{"router_logit_norm": 1.0, "lr_router": 0.000921, "vocab_size": 8192, "tie_embeddings": false, "seq_len": 1024, "steps": 6244}
Below are experts of layer 2 (counted from 0) of a mixture-of-experts language model. Rows are named router (the router's row for the expert) and show model dimensions 0-127. Each number is 500 + 50 x the weight over its row's rms, rounded and kept within 0 to 999. Numbers have three digits each.
After each expert's rows: a language model's description of what the expert responds to; "comes after" lists some tokens at least twice as common just before its tokens as in all text. This comes from a sample of Wikipedia text that the model never trained on. Tokens count by the router's weight.

# expert 10
router:507551596499490472582412470458489500448559539522479568507545508490383543562488535539456547535511450533560501506506460466423541536500535520456534576506446522524516560552510481521474445466514490524501407480524512525543411502312562471447501518448474577576536437424514454503452540408472503476521500537532488491504478386649457467492548521396466520506503511444529488480374438546484605483500
It responds to: Table cell separator pipes, mostly right after numeric cells in stats or sports tables, plus numeric entities like 0; and —;.
comes after: " ", " 0", " 1", " —", " 2", ")"

# expert 19
router:498534574469404527461520481524466592422408549484533445479496522576542477491446536499434517520499570389457487499525505558540586581503510501561454475569549513414518496465542591398533483523464483357525490472542443532488501531485428477458428575464471498545513554457481478486484539518456483462593564556582560528531619566381453544521537487436505490391506486575526441483436460484463498493523
It responds to: Whole numbers in tables, infobox dates, ages, percentages, coordinates and measurements, such as 8 July, aged 84, 48%.
comes after: " |", "|", ";", ":", " on", "″N"

# expert 63
router:515513398437460482500489456564424518399446587531408469498502542578389427557451448550519507519414443462520421581494452473483520569420532488475508506499549496446629564442508480525508516535483552444463505477537415520459506544497521475379496429535506493421578522440402510486557443569462568452580562542538479458549524582469480491548511489466477460447502448576581499512423505490505547532476
It responds to: Third-person pronouns he, his, her, him, She in biographies, plus common first names and name starts like John, Henry, Mar, J.
comes after: ".", "-", " and", " of", ",", " by"

# expert 55
router:561467485464518589555508443510493468497462567457550521531470469473403507517519528469363411457421587514527538460466514461485514418476540449418429540502548507505492403526541467549531547446496507527506520508470550455487601456569592522552493569529562546578528512466547424453481592589511446528393470514481391430550425510503502489515571556434519499477429549506550516422500456578450538563560
It responds to: Pipe symbols starting table rows and opening parentheses or quotes, as in (born, (Jan, 1863), (HC, "Power.
comes after: "\n", "\"", ").", " m", " km^{2}", "Population"

# expert 26
router:600506455524472480484426540443463542498566535552462420510558490580449409428442415450473474491530464410618528535559486432607549407539541537497398550444445518475516565492505439527483436519550419461487502588518516495441413496433409552457495607496501560492523510510490561446514577525420539520446431452517502517391496476497497433502464460495528435514523548528481509514557474461506463449426
It responds to: Determiners and possessives after prepositions (the, his, their, its, 's), plus not and word starts like cont, con, per.
comes after: " of", " to", " and", " with", " in", " for"

# expert 59
router:552551473541588534400528504504492498399453614480534556441486550516510485527472567567579482574500516553501605436504488502488425470450498412504551553550446413462545485466551551550398404472469500453487529454568418512472450508455497491441438423421523464538498515554572560531552523585526572477530486512474528444555575510590486508480492547538456543525462591427461472466548621516470465480531
It responds to: Month names, day numbers in dates like January 24, and sentence-opening In or New, often in biographies and tables.
comes after: " |", "|", " on", " January", " in", "In"

# expert 47
router:357504449498550477503494510530472439527464547535429529415472527583555496484541396506430530483481510513475457415439582502555524445450606482570553585521453497487520528536536435603452471617519499457562554381461503488427541518450442527444447462473551579546557467479457469572453586516495432497520474490534514468477525515391555524470495420464522482417422452556451473507484474469526532436509
It responds to: Line breaks after infobox fields, chronology labels, headings and table rows, plus infobox terms like Votes, Animalia, Clade:.
comes after: " |", "\n", ")", "==", " information", " (0)"

# expert 7
router:413504475579451402541555529433476562555472522453565453493485603555566515480437433451541607537452478527526530439557542529500474471434472490542578481474447444483529457490485503497379600554544560527516451566518533539498608401437530519586522634488552491509547442468535533475481460498496440551598525548493443555510511542496531505534510456392438565511502597528479521479516577499484504526540
It responds to: Ordinal and uniqueness words like first, last, only, second, final, main, plus small numbers and articles in sports tables and lists.
comes after: " |", " the", " was", " a", " is", " and"

# expert 29
router:524520500470497557561516491414568479482472502417519530590347507514541539507476484500508507547498507471606513486525468556531493569511488510524459468433529552570492444458365455494530498540540474528459450408488438532499478589444533454438455516487486504446499597539475511519564485551493522451638451520476450449552495543571349562398490434551462465492499542463497464431396472512466536494596
It responds to: Pipe separators between table cells in sports, squad, election and filmography tables, plus words like freestyle, relay, bronze, Age.
comes after: " ", " 0", " 1", " 2", ")", " 3"

# expert 2
router:528601530463419566485531473550517523474547378466469491545402513510433547520516466502530497506453457503468471515475512570487435348498433550510525499471548460434529485481524541476504402488599547459447497508454505463501548411456433398601471468501529466528537477465449525458468502415505505473640456411560504420452465503524483498577503563515465495534509484463538504571568451449493465464349
It responds to: Words and word pieces about war and armed forces, such as Air, Army, war, military, fire, Civil, ambush, artillery.
comes after: " the", " a", " of", " and", " was", " his"

# expert 3
router:456532514458476570524557491486393459421461464456499519478517470510551429492461497477489483460560504392506453495562502526594560552515489431575504516565501510404585492456511568431442384486458560467523462414597448471405519500481417557490419521475494477432555531513448536473575510532482455455526540582565482480534484464411419518590530423447494492451458477479542471519494473359425560508527
It responds to: Articles the, a, an, mostly right after prepositions or verbs, as in on the board, to an audience, reaching the Americans.
comes after: " of", " in", " as", " to", " on", " with"

# expert 44
router:512553578458447517479506518468486551421483467523533428469527470516568499492458542493447511513500551461495449529531526575532570561539498508590469465617511409387529492504534598482524466519506527311528450508552481537451515553483409471461492555463509501524515563442483478481480497485443512407587572565556488516538606501410433537544532449428574469403495540541583438455475475422478485548514
It responds to: Small integers as separate tokens, in table cells after pipes, counts, and labels like Platform 1 or 2-2-2.
comes after: " |", "|", ";", ":", " on", " /"

# expert 43
router:540532523523449522483522538466472494454412542503513525534568477501525432482509406422601450471477444463496470563548509403498488540563499404396539427490532587471512448617494582509507509515536523527458572549454424541538496526530492498493559462475358476479469515496581461470417461495456651504512466442518536570521452463457429617533467471463445514601548431492570489485502537520477458534454
It responds to: Hyphens starting bulleted list lines after a line break, and joining compound words like high-rise, coal-owner, No-Limit; also article a.
comes after: "\n", "\n ", " as", " with", " is", " for"

# expert 51
router:573499552562561542558447490468492498441454441487568379502465495528454426434468546504566466522518480445565501462453634453587537501459537485562489519526623596519558524517468533463525430498554492527502436524456487535400510414508484459483537513614472450479462498423490486577443614455492574444552510456482450548558558422444440516566523484468491466518544562481601500595502472454510507486482
It responds to: Adjectives of nationality or scope before nouns, e.g. U.S., British, American, national, local, global, International; also ordinals like third, 16th.
comes after: " the", " a", " of", " in", " United", " New"

# expert 58
router:399515559540523644507536541425501527457480463419452574527494515424469434542439483460533437477695540525462481384433549560515444513573525573514515482501536483522478616501426531507509441452525485501536467444545470565477545490493461486501487506589496572489572539484578576494564563481528567532502533547490527518467471474502569521489529526395523404516554506430509506497495469412496517484560
It responds to: Year numbers and digit pieces in dates, especially infobox Born/Died/Released/Founded fields and year lists, e.g. 1939, 2014, 196-5.
comes after: " in", "|", "′", " (19", "-", " (18"

# expert 49
router:608564543561518545509486535492544577547590508500608536504621539520433420430471502468554474488432497506537459418440476486606471469515461459508501494495509453503562430510422519505567457425463536508526433559475639569490464535521619500437581517459477481449424556496485529577445571466463459537510456509520571598481496381442503513482461557504518474495509517481416520501509587462461484538503
It responds to: Direction and place-name openers like New, United, South, North, East, plus semicolons and zeros in tabular or boundary-description data.
comes after: " |", " the", " /", ";", " The", " —;"

# expert 0
router:508488569487429521536556473511493457542550549499603506411604430570488579436492549567487493530537508521592518485401534540435533457511522429584467491507554596637518557405614440494571513478513518490539468468470481524445528528560561507559466568484481508505449501537506483440487371508593485526481461444465535457480481475499483490424508501410525548537478440405496528537497436531588491584518
It responds to: Line breaks, table pipes, sentence-final periods and commas after introductory words such as However, later, In addition.
comes after: "\n", ".", "==", "s.", " ==", "es."

# expert 25
router:523480551464509534510501465502441601486503422515432478474556515535583466544475470453512489537472496378532391565516502510524538605513536520576462477597504566463531508547554513477600395479531510389543467490570532497430480608537488502447490543543482511508534616459403533433458454533506486399503509563538544479526603493414419482539567458491538555404462528540513456470429501471483520489438
It responds to: Decimal fractions and parts of large numbers, such as .0, .5, 000, 100, million, billion, in specs and tables; also berg.
comes after: " |", "|", ":", " 1,", " $", " 10"

# expert 22
router:477429476516513413548468456556493438503517483539537502544488506529545623507484438535504520507502527575516501436454562499495510349478474497559529539476488484432435545534495471558507548553554471526470566464522611406510563515577438546465432462492598573486499453533431521586460569496512417533407521385501513546482576567453529565489500491450456454520428505534512498563429568495563556377468
It responds to: Line breaks and leading dashes that open infobox fields, especially the Scientific classification header and taxonomy lines like Kingdom:, Clade:, Family:.
comes after: "\n", " /", ")", "-", " information", ";"

# expert 32
router:601537455467534449476445505473534438523538517470441616544462629425573538498492453413520618481517455510536488547471576357452439384416557554539518503459537516512541508552543513569498513570482532532479407494419457517512548511507549474613458470502458432415468533486509563500464440505529475477561473468488533507498603487433484475433469500433542536420436519536519462486421467484469471489510
It responds to: Sports entries and tables: team, Club, League, position codes like MF, and country codes such as FRA, RUS, BRA.
comes after: " |", "|", "-", " N", " R", " A"

# expert 48
router:454480533481432513527553478551470563513549534487495473560466524496410491489424543429435526470492533426483484481525517568443535409646640473516567502538569515508580487415471537470503500553393467509543626485595599481487471460423466455495480488485523507376526505416520549463561441495506525526566541483479456505430483495525515456539511443532407522515569477523390598526499551515479510545476
It responds to: Whole common nouns and verbs after articles or possessives, such as design, hand, father, person, speak, appoint, often before a suffix.
comes after: " the", " a", " his", " to", " and", "'s"

# expert 13
router:452506459486441571478574527551419464475478439532444530480536516535509424562457504452494479488486501424568455565481496538547554513498485568589463521513481473453583472434534611407448407513519476444502481446560452516516471547530453531407420597463541554461461536464493581462523517477411539445546560523527528462534479454460452507469546491411523415374454438472537427511446389410439519491554
It responds to: Single capital letter that begins a split proper name, in infoboxes, tables and lists, such as P of Pithiviers, M of Malloy.
comes after: " |", " the", "-", " of", "|", ":"